{"n_experts": 64, "norm_place": "pre", "rope_theta": 10000.0, "extras": ["capped logits"], "optimizer": "muon_variant", "lr_head": 0.00842, "doc_mask": true}
Below are experts of layer 4 (counted from 0) of a mixture-of-experts language model. Rows are named gate (a neuron's input weights, with its number), up (a neuron's input weights, with its number) and show model dimensions 128-255. Each number is 128 + 32 x the weight over its row's rms, rounded and kept within 0 to 255. Numbers have three digits each.
Before each expert's rows: a language model's description of what the expert responds to. This comes from a sample of Wikipedia text that the model never trained on.

# expert 19
Middle syllables inside Latinate words, especially ul, as in amb-ul-ances, spec-ul-ative, reg-ul-ate, plus some name fragments and he.
gate0:168139128122153109135095170161094111113116092127145085131143114118125138132142116118102095182169133071115141174181067071091124135136077144160156122111141170069123122130167134140174158114164104142081086099185114120164053148123142145099065036182165141121167117078156133120205114037115115159082119182062129137127120090147090103172173146116136053130144120090124137151140094149150152128176
up0:117119148165101117129173169155117096121131156177150153085084122142117173112096025127111172081125148103120096161085111140111138137112102069080154079174095167115162186127140189131089097075170068078189142071138191140138148113126116120109135154097121132162158176126134117173112084137099119167166118069121086174144122091137072115112120066138096107134172189087173151160116083075164133071117

# expert 36
Closing pieces that complete a word, like rob-bery, scabb-ard, high-way, Morav-ian, Tit-an-ic, -berg, -burg, -ville.
gate0:085183095190086109132132120071109080122114156117068108069171079147107097065118145157128163146155089117164126134155166104138067105144123136183155144119127083112133124123127128160170143091165106161170117130209128140149157145105138173025118154154086116179123146079089077141110129150181061139086091145095070096108160141136144126139115090148159097110138189188052121129118104112140090148126
up0:106163138133082151088118092115098111125134099142079174100211141204141143059094152089136145160068097089119131161147141064145115222109146144126114128158148126101088084124134101137137145138125142091074109117174141185110157167168142113111138076113190086186153118075112108169155104146099125146127157082106184089105109130132118149139137114157108172109159122142162125110144109069104094101163

# expert 45
Middle or ending pieces of names and words in tables and credits, such as W-all-ace, W-imal-aweera, Be-an, plus World, China, United.
gate0:122144125152155176109156076116059120163097139144132094120145150145098115123154137134176122114185148146168117100157155166126063170081123197125134115201144166137164159156104114118088054099156124162103158157112164174133150142117133119142158128149141138137103101126140099081200126116164168102143114138138146122141108100089101171134101103161147161140076150148170157106053121102090100050119
up0:103154150088116101097159111065107092145063111148077090145154119151100103139184158102124094165147108154136161110174116130077071146093114155140116132181145187127154157143128122147102116134166163137121144158113119201136171098145122087156130128132177157104115097152122166102098113137153212128132156159096167087051135165124155147174106123127119125125148127117104092106088101150115133086143

# expert 52
Pipe separators and cells in statistics tables, plus country and nationality names or pieces, such as Lat-v-ia, Az-erb-aijan, German, Soviet.
gate0:108117099115135111116121103154179090163171120123183150124155124142215135100116056124149193094135074135100138092136121127092101171128156153071100097146110119091151162093104204102186128129154096108165187137083142113133096164162132088138146117061147112149148188158132101105130123123161130167109113094147110154115153181125128144139126142137154056156112129137180113149129083131116172109124
up0:132084145148167172134138096145139102074092108145122079108073094167199128132105183132136164094154096134154136105233091126149116115070074125145150169165115112119168134132122125115115174134146189156079149116079081146156080156119073160141072125122124045082109134103101108112154125137116054134117143103170166140139098157146168136114172143143130105155141154172075116185117102094088179147140

# expert 12
Mid-word pieces and hyphens inside foreign names and compounds, often Slavic, Thai or Estonian, like -, k, ski, ov.
gate0:157071139096138122119180109070118121107197130186131129181068074185130120065128103086120153157119108132148136110093129151161083208113147125095089153178147101147177123128119117141173122127148132119224135117085132116081114112163177126194115077185109185118113112165132160115186064178197104140109158123135104128066174098166155151137150119155103157146127111091124132159100126156161174166089
up0:130187136089145132096073097107126127116103146078095133135190206042168084199151160161128163107123158108131099190157119133057167049140077143163186154072130146115071150079122190123122124125128171191077128162103129113156123104075103125123163164091170131116159187137143113192112138067083145172145073129123096150164104168109120122120132093120133125098112140144129141122136103129107110135127

# expert 2
Final digits of years after 199/200/201, plus time and quantity words like over, during, century, approximately, around.
gate0:191170067146117125081110090128200142079165138194158117132122111195104158088119127129134072075118155115135135143085075162102153213136147114132164175164074164086145099094169085131078097135137070123106135145145159087145113169140162131162109097116136136162100107125165143111167108190137122112140141179120142166097158131083129172117132096150124169143086171127159120129102126111149111127151
up0:060084135110110110122127138134115130162060136111170172100155163099127095175107084162104180179164126107116133101123150145150120129114133155105146081100168125195057116093145179122140086113119143174147092120129117141109157091118125122121144149142120089110078092185106091130072039133102172161152129083126154138136171127111109076167049103150135127118159135096148076147145092108116125142095

# expert 15
Word pieces right after a capital initial inside personal and place names, such as K-op-p, Ob-ama, D-alglish, Mc, Mac.
gate0:134137121129163159141120151089160113111148095164120232118085121126079102103160146114134115146098129171169109144113108119107126153098068180137151174133116094107144082145100133186127120154206125105178120147146106093110145156119169178146102144163070138103117105152165106112117073115197157136113120133108086155131151101126189153151155124088148144114077126166117099096163172147111117112214
up0:142153140099135163133099110093115110153157117183152207148127174157088115083110168155110167129080149115164126115114109134132117161137067150112112186134095112111102094114123079173122135119207113103177158138145111114122101172116186163138085130128106142144166118136179098111098112093117128113148085168124132138147151102165156119126160084083157152170055113166139150137121137115150120108196